Weights of a small mixture-of-experts language model, trained from scratch on English Wikipedia.
Training: 713M tokens, 5439 steps.
Below are experts of layer 3 (counted from 0) of a mixture-of-experts language model. Rows are named router (the router's row for the expert), gate (a neuron's input weights, with its number), up (a neuron's input weights, with its number) and show model dimensions 0-223. Each number is 128 + 24 x the weight over its row's rms, rounded and kept within 0 to 255.
After each expert's rows: "gets" lists some tokens that make up at least twice as much of what it gets as of all text; "mostly gets" lists some tokens that are sent to it at least half of the time. This comes from a sample of Wikipedia text that the model never trained on. Tokens count by the router's weight.

# expert 24
router [136 110 118 173 141 132 148 159 142 128 119 108 137 150 122 127 136 147 114 119 155 166 161 116 152 118 107 115 110 129 120 126 134 138 138 166 120  91 108 138 119 129 128 171 124 112 149 133 126 137  96 116 121 101  93 159 120 146  98 120 184 110 145 138  95 145 159 133  91 110  96 126 170 124 140 151 116  88 126 111 126 115 131 138 123 105 137  91  99 160 143 161 116  77 142 128 128 119 111 151 107 180 112 120 115 124 160 122 110 103  88 109 111 131 150 121 147 111 163 204 147 152 110 120 157 115 125 122 104 133 148 142 127 144 132  84 153 125 139 158 130 166 111 164 174 119 140 188 124 153 112  92 157 169 121 104 131 117 111 140 120 128 160 132 123 109 105 110 160 123 112 136 110  79 143 101 110  81 116 161 169 125 124 144 123 165 121 121  95 153 140 117 180 121  97 139 155 154 152 117 111  81 131 128 116 172 156 123 139 105  96 122 112 145  87 157 181 103 149 102  94  54  96 115]
gate2 [140 138 157 158  94 153 120 112 105 140 153 147 101 167 159 174 150 144  73 128 154 137 157  94 115 149 144 143 101 120 120 130 151  99 133 149 159  48 107 107 155 149 117 105 112 148 136 148  99 142  90 119 115 124 165 105 150 154 125 132 121  73 122 118 106 134 131 131 100 100  85 135 167 110 115 199 102 123 113 108  85 118 156 160 129 143 131 146 134  89 120  91 120 111 124 127 126 154 135 100 103 135 152 126 123 163 138 121 152 113 167 137 107  88 115 132 138 150 123 143 178 159 142 135 116 177 129 112 111 147 128 142  97 140 147 159 130 127 130 141  84 151 136 156 138 126 135 155 141 137 112  83 106 134 108 135 149 101 119 125 109 157 150 147 104 182 120 103 155 116  69 154 105 125 131 165 134 161 143 127 119 128 144 105  58 131 136 130 148 108 141 102 137 121 123 118 128 129 170 175  88 107 156 132 114  98 134 109 157 148 162 132 142 139  97 119 169 105 111 118 158 138 113 111]
up2 [123 152 103 115 151 121 148 168  98 138 117 143  96 131 175 128 108 143 154 114 178  49 120 184 138 157 127 143 165 191 174 113 116 150 146 127 118 168 144 135 166 148 138 121 127 139 189  92  98 132 150 150 155 127 109 120 161  96 103 140 164  95 196 138 150 102 110 113 144 158 129 157  89  87 157 140 107 153 144 162 158 108 164 126 117  99 102 150  83 123 124 123 123  94 133 133 137 167  96 125 114 103 102  89 114 101 164 138 105 155 115 129 139 140 148  93 115 133 111 135  90 146 130 125 179 128 113 116 144 129 105  94 129 137 133 132 119 133 114 174  98  70 117 125 114  88 102 138 152 109 127 133 127 164 166 112 113 108 129  89 143 138 148 122 106 116 163 134 103 133 117 119 111 145 113 110 135 119 142 159 146 142 134 101 143 125 164 146 129 136 126  98 118 124  79 121 156 160 125 154 149 116 128 138 135 129 137 118 110 111 164 115 146 129 132 123 120  87 122 124 100 104  97 115]
gets: " T", " K", " C", " S", " P", " D"
mostly gets: " K", " T", " S", " M", " J", " D"

# expert 30
router [136 108 143 132  97 108 167 134 145 125  96 122 172  95 156 127 133  98 155 112 153 139 123  91 152 120 127 105 120 153 170 116  94 148 120 152 124 100 124 152 122 112  58 121 140 116 145 177 125 167  99 127  98 120 136 141 140 138  95 128 149 124 151 126  82 162 111 118  86 105 138 186 134 128 132  78 115 132 151  87 102 110 104 145 101  97 128  96 103 153 139 125 156 117 135 141 123 113 123 149  92 145 124 148 153 123 110 140  78  85 101 132 122 132  95 180 144 143 118 133 137 106 155 122 107 182 117 109 149 140 136 101 152 132 160 131 107 133 182 168 132 135 120 145 178 121 152 150 139 120 154 115 119 143 145 123 128 120  66 145 144 112 163 100 112 139 121 117 186 126 102 142 116 119 115  93 124 117 129 123 161 147 106 206 103 148 122 141 123 161 156 116 158 150 115 137 127 139 136 134 119 131 125 166 135  96 159 170 124  95 115 125 122 135 161 158 127 115 146  96 139  75  94 134]
gate2 [105 136 135 161 107 164 137 118 123 119 121 146 127 110 127 139 136 137 131 107 124 183 111 113 178 120  89 147 142 116  96 130 139 142  83 121 110 145  96 133 119 124 134 127 123 155 120 121 121 127  99 176 123 143 136  97 153 139 136 126 197 144 181 151 126 171 123 151 121 100 144 138 167 141 109 143 130 119 163 153 137 149  77 152  77 133  97 134 100 154 131 113 147 144 185 166  81 118 152 101 130 116 125 134 183 152 134 119 116  94 123 149 132 132 109 124 114 149 119 101 128 112 109 119 175 155  97 138 132 120 124 115 168 136 110 171 132 144 148 126 150 177 193 131 126 137 184 124 166 100 133 150 146 129 163 126 115 118 107  84 116 129 127  69 108  98 134 115 132 119 171 142 125 105 112 123  83 139 173  94 120 131 108  94 134 129 152 156 134 144 147 148 105 147 113 148 146 159 129 111 115 136 133 129 110 175 160 126 142 171 116 137 129 183 125 128  98 137 164 100 141  99 176 127]
up2 [117 136 125 137 149 149 102 120 150  82 121 130 110 137 134 143 144 136 141 124 134  93 117  92 130 174 195 188 141 118 128  70 121 156 113 111 133 165 135 163 118 154 107  89  97 171 136 106 160 162 127 161 135 146 117 121 123 126 104 109 124 131 119  97 105 157 129  89 131 115 137 110 134  78 131 130 155 155  95 123 119 109 136 190 111 116 152 152 156 128 109 166 139 178 137 117 119  97 172 126 103 111 135  69 141 136  91 139 128 140  78 124  98 115 133 126 114 110 146  89 150 101 132 109 168 134 160 129 147 119 146 150 146 187 100  86 165 155 123 133 121 103 157 110 111 141 139 112 122 129 129 122 137  95 136 144 138 105 116 151 126 140 114 116 103  88 168 145 156 130 160 151 117 173 125 109 100  96 157 125 140 164 124 132 119 127 126 160 144 132 147 101 132 130 118 133 182 138 157 146 117  95 173 151 106 159 182 146 113 146 127 159 142 139 188 116 129 113 100 140 116 137 123 138]
gets: "1", "2", "0", "3", "4", "6"
mostly gets: "6", "1", "5", "7", "4", "3"

# expert 20
router [130 120  94 131 122 100 112 118 100 118  90 105 186 153 150  92 147 120 134 122 136 113 146 119 155 128 116 119 116 145 121 158  91 166  93 156 128 110 116 129 156 111 100 114 125 114 133 123 156 102 117 115  55 121 150 140 183 130  78 164 167 100 130 175  88 131  93 124 115 122 161 146 116 116 122 111 123 150 131  64 117  90 146 141  98 116 146 134 114 144 148 118 163  88 140 121 164 118 132 166  88 116 103 122 117 103 118 157 128 116 128 125 108 144 101 138 145 113 108 174 144 129 137 137 132 137 140 152 156 129 202  97 145 143 114 114 127 193 164 157 146 167 122 143 153 147 182 136 134 174 129 105 126 137 148  98 128  95 122 139 106 121 112 101 115 138 127 112 153 156  98 135  91 155 144  98 120 111 150 101 149 157  99 169 132 174  98 133 129 161 171 147 151 109 103 100 165 146 133 131 101 123 121 127 112 125 109 157 145 126  90 114 100 153 141 132 156 124 151 102 124 111 125 108]
gate0 [129 132 126 149 135  94 110 109 120 125 147 117 122 138 137  98 143 134  88 115 153 127 161  90 141 137  90  95 138 177 134 125 128 147 113 120 135 133 100 178 126 140 105 130 198 121 134  98 141 130 126  98 102 126  92  97 125 137  89 154 141 116 128 114 110 108  99 137 116 147 114 115 126 130 144 193 138 153 112 108  83 141 110 127 115 107 121  97 101 110 141 110 198 184 124 124 151 143 158 131 128 166 148 102  78 141 149 144 133 108 127 128 162 154 153 169 144 156  98  83 107 142 154 150 133  91 145 156 108 159 133 128 125 134 115 152 111 133 127 135 152 140 150 104 117 108 123 130 115 131 113 110 124  93 110 138 136 134 180 130 125 158 105  97 107 184  78 149 134  99 153 125  93 102 145 140 116 114 148 109 104 186 102 139 151 108 162 127 118  56 148 141 109 110 108 121 147 126 133 143 137  97  96 122 172 192 123 123 130 111 121  84 178 113 105 101 153 135 109 112 133 121 125  99]
up0 [124 139 131 110  95 161 101 131 104 129 149 119  85 120 190 139 130 132 138 142 140 141 134 142  88 159 111 109  96 140 139 124 116 131 115  90 156 163 125 162 151 143 154 127 145 171 112 145 170 145 154 113  91 127 169 154 127 154 152 135 130 145  78 181 145 176 118 113 132 103 123 137 134 166  89 115 125 141 116 132 107 115 135 124 129 127 129 129  84 107 107 137 156 135 111 133  81 133 136  95 141  73 100 115 116 149 109 149 107 150  97 118  78 134  79 144 113  85 113 149 159 107 112  81 112 144 121 100 109 112 139 103 134 109 121 160 110  93 163 141 113 106 122 159 119 163 109 139 150 143  90 176 115 149 158  58 129 121  93 171 153 118 131 126 144 129 110 133 173 124 104 112 160 169 108 123 128 129 149 134 104 136 132 168 107 158  97 157 131 161 108  92 122 113 161 152 113 129 118 142  94 166 129 127 117 114 142  99 146  93  93 172 120 167 156 142 129 113 146 127 149 120 155 114]
gets: " a", " as", " an", " A", " No", " more"
mostly gets: " a", " an", " No", " most", " named", " so"

# expert 26
router [145 113 120 134 106 106 166 135 134 172 123  86 167 158 169 104 163 160 134 130 156 125 153  91 144  83 124 107 118 146 129 143 108 162 116 127 149 109 154 179 129 156 108 125 116 133 143 132 103 135 130 141 109 118 161 141 150 136  81 115 156 101 113 162 133 147 109 122 126  98 159 128 176 120 154  81 162 128 131  79 114 106 157 143 119  93 173 109 166 114 122 122 153 139 110 126 139 139 107 113 110 149 103  97 130 122  90 157 141 126 109 132 147 170 127 136 127 106 147 157 141 165 163 117 150 124 155 131 142 137 161  79 143 161 141 118 129 108 117 135 184 140 111 151 126 154 157 107  90 120 126 107 114 153 160 126 132 113  69 146 159 149 191  93 134 124 114 129 145  99 114 118 161 101 110 118  92 118 120 105 113 150 121 121 113 112 142 109 110 173 122  99 121 110  88 125 117 116 152 160  78  59 144 144 138  94 149 159 116 130  98 134  85 128 149 126 139 141 144  94 105  92 119 101]
gate3 [135 140 153 130 104 193 126 120 119 155 144 116 101 126 158  91 149 132 147  96  84 127 153 121 158 144 125 156 103 105 120 141 123 133 169 113 112 157 134 147  90 131 112 140  89 109 104  87 104 146 133 124 134 150 116  77 126 118 123 163 138 133 143 132 107 179 126 108 123  91 131  78 195 152 134 132 129 169 135 155 122 157 147 164 147 137  98 103 123 142 131 157 159 161 139 140 147 127 118 143 153 130 110 134 130 128 133 119 104 101 126 124 125 135  88 123 152 100 118 133 117 140  94 120 144 142 133 107 131 125 126 121 169 170  99 131 135 116 117 147 192 132 105 117  89 107 170  96 116 116  99 128 165 112 111 166 130 133 111 150 107 148 100 172 114 148 152 161 140  89 136 105 129 160 139 132  93 122 188  92 152  98 117 139  91 119 138 146 163 167  93 101 124 175 131  81 135 182 152 168 103 131  90  82 100 110 113 147 135 116 156 155 121 151 123 131 106 148 118  98 134 148 107 151]
up3 [159 133 145 161 106 154 118 133 121 177 135 104  88 126 113 114 143  95 138 175 111 126 133 116 156 140 139 105 121 116 118 107 127 117 106 142 134 115  99 138 109 161  58 128 147 106 134 151 139 152 111 118 159 103 155 119  96 136 147 125  94 143 100 140 133 121 166  87 118 159 138 114 127 146 147 152 172 135 106 129  94 136 138 101 136 117 102 154 139 180 145 115  99 142 127 114 167 114  90 122 120  71 143 152 174 111 153 126 101 125 118 116 165 138 172 204 151 149 141 130  90 156 155 117 104 164 107 135 133 128 164 124 161 122 142 151 150 136 133 151 151 104 118  73 137 126 127 124 118  91 150 151 100 150 146 130  90 130 152 139 146 163 171  64 151 103 120 108 123 122 109 102 127  92  94 135 141 141  94 130 126 164 124  86 140 161 136  92 135 133 105 124 130 159 140 141 126  74 114 132 149  92 131  93 105  98 129 129 131 127 120 122 104 166 152 116  81 135 161 153 137 172 147 117]
gets: " |\n", "th", "ip", " New", "om", " High"
mostly gets: " |\n", " High", " Am", " Col", " Pet", "|---|---|---|---|---|\n"

# expert 8
router [132 115 137 117 119  95 148 107 125 111  68 117 153 132 138 110 141 118 134 104 158 124 133  82 136 140  89 122 124 155 155 157 101 156  91 152 127  76 111 163 132 115 106 122 117 124 159 134 135 144 101 135 119 117 129 145 124 132 103 134 148  89 153 127  88 154 107  68  95 164 152 175 158 155 143 120 159  95 125 108 106 154 137 146  77  79 144 119 136 136 136 158 138  98 137 103 161 110 109 145 116 143 144 130 119 133 116 161 131 100 104  90 196 150 114 119 163  86 165 195 136 122 125 104 148 147 149 119 128 137 139  94 132 124 130 141 121 152 156 147 109 132  93 172 133 131 155 137 102 118 110 127 126 152 124 143 143 147  69 125 140 121 147 121 122 155 102 111 170 121 141 162 112 136 138  89 141  87 126 105 150 161 106 186 132 163 149 134 115 159 141 120 139 110 122  81 137 180 122 137 114 123 157 147 132 156 168 162 129  91  87 107 105 149 143 145 132 117 141 102 118  94 106 111]
gate0 [128  82 145 131 177 140 149  73 129 155 110 155 153 122  93 118 102 130 140 146 137 125 125 101 108 135 140  98  99 132 172 131 137 134 139 118 142 162 161 140 166 133 121 121 148 143 123 134  71  64 120 147  93 130 175  87 124 164  75 125 117 124 153 134 109 141 133 117 148 119 150 146 143  90 155 105 155 124 119 157 156 148 122 120 124 107 136 158 105 142 135 115 131 135 105 143 108 111 137  95 156 133 175  93 119 144 112  96 125 127 148 134 105 149 101 131 139 111  98 149 107 131 128 105 138  75 124  87 144 133 125  82 142 110 106 176 114  76  88 146 137 131 138 127 150 135 134 158 121 174 129 145 100 134 115 121 109 225 115  98 121 136 152 119 136 150 121 103 153 137 105  75 148 169 132 134 161 147 102 127 130 145 120 149 151 145 149 124 109 147 135 118 166 114  86 135  89 172 145 123 151  98 120 117 148 155 117 186  93 116 116 131 104 166 134 154 141 131 130 106 132 101 145 111]
up0 [106 125  71 119 124 128 164 103 131 119 148 136 139  86 123 118 141 141 143 125 174 125 134  78 156 126 149 125 125  85 103  77 156 148 137  97 117 152 151 169 140 144 137 130 138 119 157 131 137  80 157 137 113 133 149 103 113 124  98 155 110 135 105 135 108 155 111  70 125 137 124 154 124 125 152  91 132  96 179 137 130 122 143 106  94 131 159 161 127 111 113 182 121 114 131 129  83 121 134 165 168 171 185 157 137 113 143 104 142 126  83 126 159 163 115  76 135 118 102 158 141 131  90 120 120 117 113 139 168 142 101 156 148 118 127 173 138 114 150  88 164 144 106 147 144  97 128 121 132 146 101 127 101 145 142 126 112 155  98  95 114 141 140 103  91 127 128 158 130 150 123 104 122 106 138 166 159 144  79 122 112 112 119 125 150  89 112 130 113 148 202 133  76 145 116 164 130 152 125 126 146 125 110 103 141 132 125 108  97 124 158 131 110  95 129 104 141 137 136 139 153  88 137  74]
gets: " ", "–", ".", "0", "1", " −"
mostly gets: " −", " ", " +", "–", " .", "−"

# expert 13
router [131  91 128 147 120  87  95 147 111 120  98 120 159 153 122  88 150  96 118  92 184 152 133 112 142 107 104 135 116 179 165 141 117 168  93 104 127  89  98 102 135 142 123 137 115 133 141 153 149 138 125 119  85 113 135 162 127 134 144 156 143 104 152 151  94 133 124 115  88 125 121 140 170 144 164 117  97 110 153 112 118 128 148 168 100  99 122 115  89 137 135 178 111 120 143 116 157 136 113 118 128 165 150  90 151 119 134 162 131 111 115  89 137 130 117 193 133 118 164 151 175 120 121 117 122 159 169 139 106 134 155  93 138 161 163 122  73 101 187 147 121 145 112 147 168 130 128 143 116 132  93  96 141 154 129 130 123 105 109 147 169 104 132 123 107 113 123 106 150 101 102 137 118  98 102  84 127  99 126 101 104 162 128 134 122 130 113 122 135 157 104 126 172 131 116 155 151 176 144 184  89 118 123 124 153 123 153 147 132 102  86 131 124 130 140 147 182 128 146 103 131  91 109 138]
gate0 [100 102 108 131 150 131 138 142 146 171 133 152 140 135 174 159 129 177 108 130 116 102 160 151 113 101 143 111 126 129 113 120 109 136 152 124 120 116 135 179 132 129 156 107 120 119 115 114 126 124 104 160 104 156  92  78 117 187 170  62 111 136 102 148 149 167 122 122  83 134 170 114 113 141 135 139 117 104 133 111 128 140  90 150 105 138 137 107 115  92 114 147 185 133 160 140 126 111  93 113 141 161 164 151 145 130 138 135 172 138 145 108 142 123 106 109 107 146 102 142  94  92 188 166 150 133 155 177 105 141 115 139 164  92 107 113  95 140 156 121 130 108 123 124 113 138 135 198 142 132 103 165 132 116 140 111 149 115 102 124 117 153  98 120 138 137 132  88 134 151 165 111 101 123 113 150 109 108 116 156 114 178 135 157 107 116  95 102 129 115 119  82 129 185 173 139 150 104 126 156 107  98 140  96 125 131 139 117 117 131 113 123 135 125 156 100 131 117  89 155 126 118 181 129]
up0 [150 178 139 113 122 170 114 153 117 123 140 148 171 127 145 131  97 141 158 118 141  98 121 158 111 110 174 125 114 130 168 166 135 142 141 158  71 113  94 179 153 122  96 129 102 139 144 179 112 124 117  93 125  93 123 125 140 113 125  94  69 134  98 107 128 128 121 119  77 137 141 155 152 117 101 111 166  72 125 151 113 126 151 149 118 101 105 120 140 165  87 123 137 124 150 155 155 108 175 120 167 155 120  85 116 157 150 147 139 131 110 137 153  83 103 129 138 119 105 130 125 137 150 116  88 141 172 162 159 158  85 121 138 130 103 152 150 102  69 105 140 139 142 168 121 138 127 134 110 139 150 130 118 148 148 111 121 155 121 111 128 141  99  85 136 101  95 151 137 137 143 146 151  87 108 118  96 104  74 171 140 153 143 112 159 140 122 102 138 133 145 174 177 130 129 157 132 102 137 133 130 130 134 138 153 117 139  81 148 150 126 144 106 101 137 160 156 146 153 124 114 142 139 138]
gets: " ", "19", "20", "18", " May", " July"
mostly gets: " July", " October", " April", " September", " December", " August"

# expert 17
router [149  93 100 132 142  79 144 120  92  93  75  67 142 143 151  99 125 117 107  98 149 162 107  49 123 108 103 143 100 116 135 153 119 129 100 154 116 104 149 150 157 167 119 167 107  85 131 158 131 190 123 125 113  83 127 144 153 136 127 152 159 122 118 167 101 137 136 108 113 101 141 163 146 132 139 134 110 122 111 113 140 135 136 161  93  89 121 116 113 156 152 150 154 123 110 108 138 141 105 114 118 113  87 126 131 105 121 158  78 108 113 101 124 151  64 134 167  78 129 142 160 145 134 100 115 156 167 129 155 155 147 139 141 153 138 128 118 164 176 140 157 124 109 164 155 114 122 136 129 156 117 123 129 116 144 153 139  82 134 171 157 131 162 132 132 134  94 106 154 111 126 139 101 110 124 106  94 130 165 109 140  96 123 141 102 138 110 149  96 192 148  94 155 150  96 138 168 159 125 136 121 131 137 132 141 122 141 118 141 117 121 137 106 130 144 135 165 106 126 132 112 115 106 120]
gate1 [105 152 155 125 125  86 146 100 170 149 100 147 128 112 133  60 100  99 136 121 148 148 126 156 111 110 128 106 101 137 106 142 132 140 135 106 148  96 155  68 165  92 147  92  95 131 121 151 119 128 125 128 153 106 171 142 149 157  99 139 134 155 175  87 116 151  98 164 143  93 134 152 110 159 160 111 130 158 162 137 126  89 185 159 150 138 105 150 145 179 115 133 133 137 101  96 140 150 111  97 151 105 119 150 140  84 154 106 137  87  93  84 127 121 145 137 136 158  90 161 157 108 122 147 132 144  97 138 105 137 146 182 103 152  89 125 159 135 115 132 135 106 100 142 157 129 131 119 109 108  88 132 142 138 150 151 141  98 145 132 141 114 140 131 108 134 103 117 116 128  73 164 106 138 140 112 142 167 127 108 115  85 112 110 163 150 117 121 123 138  86 118 115  96 128 128 119 112 175  90 119 118 108 130 151 119 148 125 148 160 139  93 123 137 134 137 158 109 180 145 153 140 112 163]
up1 [129 114 108 113 183 156  86 177 107 142 135  97 146  96  97 127 100 143 135 152 157 158 136 176 144 159 155  88 137 138 125 141  94  91 142 150 138 137 160 137 118 132 143 172 158 135 136 142 128  97 132 127 148 150 125 125 123 119 142  97 152  82  86 139 165  82 176 156 155 159 126 121 121 107 156 141 169 120 114 137 144 158 119 125 136 134 139 125 155 143 182 163 164 126  86 155  78 131 104 144 146 135 118 138 120 160 114 156  90 135 137 150  64 143 104 134 131 155 123 138 118 141 145 115 110 136  87 106 147 144 174 112 116 138 125 131 102 147 110 124 142  85 147 135 116 105 118 137 139 143 122 130 152 150 116 120 105 129 112 168 109 133 125 140  67  91 127 118 112 156 140 114 127 109 130 110 141  98 104 113 126 125 127 123  96 119 134 144 130 123 102 154 137 136  83 101 119 147 157 177 109 161 117  78 116 160 116  92 137  80 123  97  80 106 139 126 156 185  92 128 117  83 117 135]
gets: " and", ",", " which", ";", " or", " but"
mostly gets: " and", " which", " who", " but", " or", " &"

# expert 22
router [127 114 154 147  87 115 162 132 114 152 101 123 152 131 177 123 151 116 122  91 166 174 106 107 156  87 101 110 102 155 127 163  67 162 118 142 113 103 104 151 131 147 101 102 123  91 112 176 155 145 128  97  93 127 167 112 129 149 114 126 142 100 153 160 111 158 108 107 108 119 151 136 138 156 119 111 143 137 121 123  84 136 120 139 133 114 113  94 113 142 127 174 131  98 116 134 154 128 137 111 126 126 150 112 140  78 135 170  81 118 126 157 124 143 107 151 164  96 114 149 135 125 127 144 131 129 107 127 120 165 154  96 101 143 127  95 104 155 167 163 102 134  97 158 159 113 151 145  88 114 117 144 161 183  98  99 132 112  98 106 124  96 159 118 108  99  93 131 141 132 147 138 120  93 142 111 122 129 116 136 141 157  91 149 107 164 114 154 124 175 158  95 155 110 128 122 143 171 147 166 115  88 116 144 150 122 105 164 156 103 148 140 128 126 124 171 190 126 130 125 125 101 105  93]
gate0 [107  76 142 110 131 133 119 121 149 130 105 118 139  88 149 116 121 173  91 146 116 137 110 134 147 185 106 106 129 140 160 103 132 126 118 129 122 183 122 168 199 179 124 131 123 172 102 161 136 171 108 121 131 117 136 102 142 114 146 117 150 131 145 120 147  92 154 150 145 164 161 132 155 104 142 127 137 184  83  96 115 108 106 170 113 129 139 123 157 166 102 156 166 137 134 118 124 154 155 134 127  88 118 116 151 109 122 146 134 106 106 106 148 126 125 146  98 127 135 115 107 140 135 168 171 165 116 135  95  80 136 122 127 132 123 144 127 128 100 162 161 128  93 165 156 138 132 119 139  91 136 126 145 103 104 173 128 183 110 152 121 129 114 132 144 146 117 102 139 176 136  71 166 139 166  76 140 115 125 147 157 104  87 114 136 145 134 139 101 132 111 144 135 156 152 159 124 148 117 138 119 103 172 117 119 130  62  93 133 138 125 173 120 114  94 134 131 150 123 119 144 137 149 115]
up0 [182 158 130 137  92 136 102 106  97 128 129 129 123  84 118 142 119 130 111 149 161 132 130 134 145  79 163 182 185 119 106 110 136 129 123 171 148  93 127 112 128 175 129 138 134 104 132 146 163 130 136 152  80 102 171 119  89  84 108 121 121 111 149 119 146 180 104 135 114 139  86 123  65 114  98 146 117 124 122  92 149 120 140 123 106 101 104 116 109  43 139 109 121 134 141  80  88 129 130 114 121  85 160 121 141 133 144 142 184 113 141 139  92 117 143 126 109 102 129 147 113 136  99 125 163 131 145  98 129 122 139 162 134 165  99 165 140 106 105 170 127 113 138 150 112 114 117 115  93 160 118 127  94 151 104 119 123  85 134 125 119 130 156 151 116 142  97  93 112 148 114 166 150 142 137 123 113 146 137 135 139 168 143 145 128  94  96 161 155 146 115 104 158 150 127 112 125 126 150 112 117 112  93 140 150 132 145 162 150 119 116 137 117 133 100  92  67 101 129  99 131 112 105 137]
gets: " to", " d", " b", " p", "c", " s"
mostly gets: " s", " b", " g", " n", " d", " r"

# expert 23
router [169 110 107 147 120 117 106 108 148 133 105 112 123 135 138  97 115 155 105 121 132 159 125 121 143 123 114 119  99 145 163 150  98 157 117 121 139  67 135 164 131 150 121 124 152 119 144 147 127 167 115 116  95  93 128 135  94 140 145 155 174  68 163 146 137 180 120  98  84 149 102 135 115 124 175 152 170 125 152  78  91 100 124 131 140  80 135 122 110 151 169 148 157  99 138 124 136 131 142 117 125 139 135 117 115  84 128 173  71  95 126  97 149 118 110 154 134 118 114 144 107 165 145 104 110 127 142 111 128 135 164  98 162 154 148 122  94 136 199 150 157 146  74 153 101 139 123 125 146 132 110  88 154 155 171 127 148 154  93 129 127 131 129 118  89  87 134  95 146 123 152 130 105  90 156  84 141  93  97 124 117 159 102 139 116 144 127 157 137 169 154 106 135 124 129 121 153 159 137 132 106 131 159 105 153 136 139 148 127 101  92 140  86 127 141 131 134 122 144  97 132 110 112 136]
gate3 [145 138 153  59 142 150  98 134 145  96 167 143 102 123 168 122 156 127 139 150 128  99 128 109 138 157 140 143 102 112 103  57 120 124 144  91 148 174 126 135  80 127 117 140 110  93 112 121 139 153 128 117 119 145 101 117 135 105 138 142  93 142  89 118 144 126 143  87 167 127 141 144 127 117 124 137 131 141 149  89 104 159  99 177 149  99 150 149  91 131  56 158 125 157  67 126 122 151 120 166 148 158 114 150 134 136 134  68 123 140 132 168 112 127 108 146 123 108 142 121 132 116 109 139 159 174 134  92 106 145  92  91 115 160 121  60 140 103 148  66 100 120 143 164 125 133 143 114 106 109 104 151 161 118 142 135  96 109 139 117 149 136 167  91 154 115  89 103 129 114 146 140 105 142 111 131 135 128 136 138 143 104 121 146 145 123 141 106  96 109 107 137  96 106 128 110 145 152 146 119 143 143 157 143 108 147 128 127 171 144 148  92 123 156 143 134 166 149 162 126  92 145 137 115]
up3 [100 100 133 144 136 132 100  91 119 131 119 129 122 111 161 122 166 125 131 104  94 124 105 141 116 112 115  93 148  95 115 128 110 107 152 123 160 134 148 122 113 114 159 131 147 139 172 112  76 130 112 141  98  76 161 158 135  95 116 141 132 155 154 105 138 122 137 114 180 118  95  90  97  94 137  89  62  92 135 122 136 120 129  92 129 145 120 147 131 142 136  93 147 140 129 143 136 170  95 118 138 104 129 146 144 167 125 123 158 159 102 136 115 137 155 112 133 128 154 120  93 181 129 137 123 166 137 111 105 119  90  95 138 138  89 133  78 119  61 132  73 119  92 147 106 136  96 152 138 124 133  98 103 198  84  85  70 118 135 148 115 103 127 151 152 110 156 106 128 124  83 106 173 112 160 139 125 145 145 121 157 157 113  92 138 108 125 128 113  97  88 129 108 142 115 139 136 107 130 125 122 137 125 125 125  97 141 136  90 142 117 136 150 114  95 110  79 107 134 136 109 157 126 113]
gets: " of", " in", " for", " on", " with", " at"
mostly gets: " on", " for", " from", " with", " at", " in"

# expert 14
router [137 123 102 154 149  76 146 101 140 161 117 110 162 123 142  81 134 102 140 102 155 138 145  99 153 105 124 110 100 144 147 137 138 142 120 128 119  95 117 118 137 121 107 148  90 107 120 166 145 157  88 141 138  95 187 160 170 143  98 159 163 110 139 146 104 167 100 103 125 142 141 133 161 115 146 147 106  96 125  66 100 121 160 158 113  96 150 109 181 166 126 134 147 119  92 136 162 138 112 154 120 149 102  85 107  95 153 137 131  95 110 116 172 170  87 125 147  78 121 142 143 151 171  98 157 165 131  86 133 141 139  98 130 157 133 111  97 111 165 152 165 151 105 177 158 139 115 106 115 145 135 146 143 133 118 105 143 115  92 137 105 118 150 136 136 173 116  86 151 130 144 135  96 122 114 116 102 123 120 113 114 141 116 108 117 147 131 138 103 146 121 110 158 146 113 116 162 140 135 124  80 130 130 145  97 133 145 145 151 114 110 108 100 113 134 174 127 103 151  69 120 123 123  99]
gate0 [ 97 148 157 156 108 173 142 170 146 145 124 119  99 156 107 124 133  99 143 149 145 107 146  97  90 110 131 152 129 167 129 154 177 117 123 122 165 135 125 101 129 112 141 176 142 146 167  97 126 125 108 124 146 154 106  88 146 101 141 119 115 139  89 141 111  98 110 134  63  90 126  77 132 155 130 116 136 130 120 127 103 139 138 107 153 133 121  81 125 140 125 144 161  84 129 135 134 149 137 103 132 118 100 140 135 110 139 129 102  98 163 102 116  97 121 163 142 103  91 134 147 116 131  85 116 179 110 110 170  53 121 130 100 139  86 111  72 111 175 122  72 123 133 131 107 112 127 135 182 102 100 130 108  94 134 109  98 131 154 132  86 138 143 120 135 174 128 126  91  83 121 131 113 143 149 119 158 147 136 131 114 129 137 120 127 105  95 140 104 136 111 125 123 146 126 162 151 164 106 106 117 143 110 127 158 139 134 133 130 113 103 159 135  89 110 151  85 102 158 131 173 102 104 147]
up0 [110 171 129  66  97 143 124 137 141 164  91 143 129 149 134 153 149 117 127 115 137 118 147  99 126 139 144 126 111 121 147 114 124 148 144 142 139 134 129  79 119 146 113 126 134 163 165 168 117 154 104  97 130 117 112 138 106 148 148 167 114 166 118 148 134 136 150 130 150 124 129  85 151  95 116 166 134 150 166 127 132 128 116 116 118 143 167 140 118 119 125 122 170  93 164 108 166 156 140 136 115 142 136 154  95 121 139 168  97 121 112 147 110 122 158 144 115 111  81  96  81 132 124 133 149 111 155 108 130  96  97 125 147 163 156 125 104 114 151 140 109 157 147 171 122 146 128 134 168 157 148 154 187 128 147 124 118 157 138 177  96 119  79 104 113 148 103 186  97 113 130 175 149 101 136 112 137 161 163 157 117 166 118 112 147 119 123 140 138 136 135 122 140 100 137 141 106 161  95  84 117 132 149 139 191 151 122 146  93 136 137  85 193 153 136 165 142  71 119 109 136 127 121 102]
gets: " the", " The", "The", " that", " this", " first"
mostly gets: " the", "The", " The", " this", " This", " these"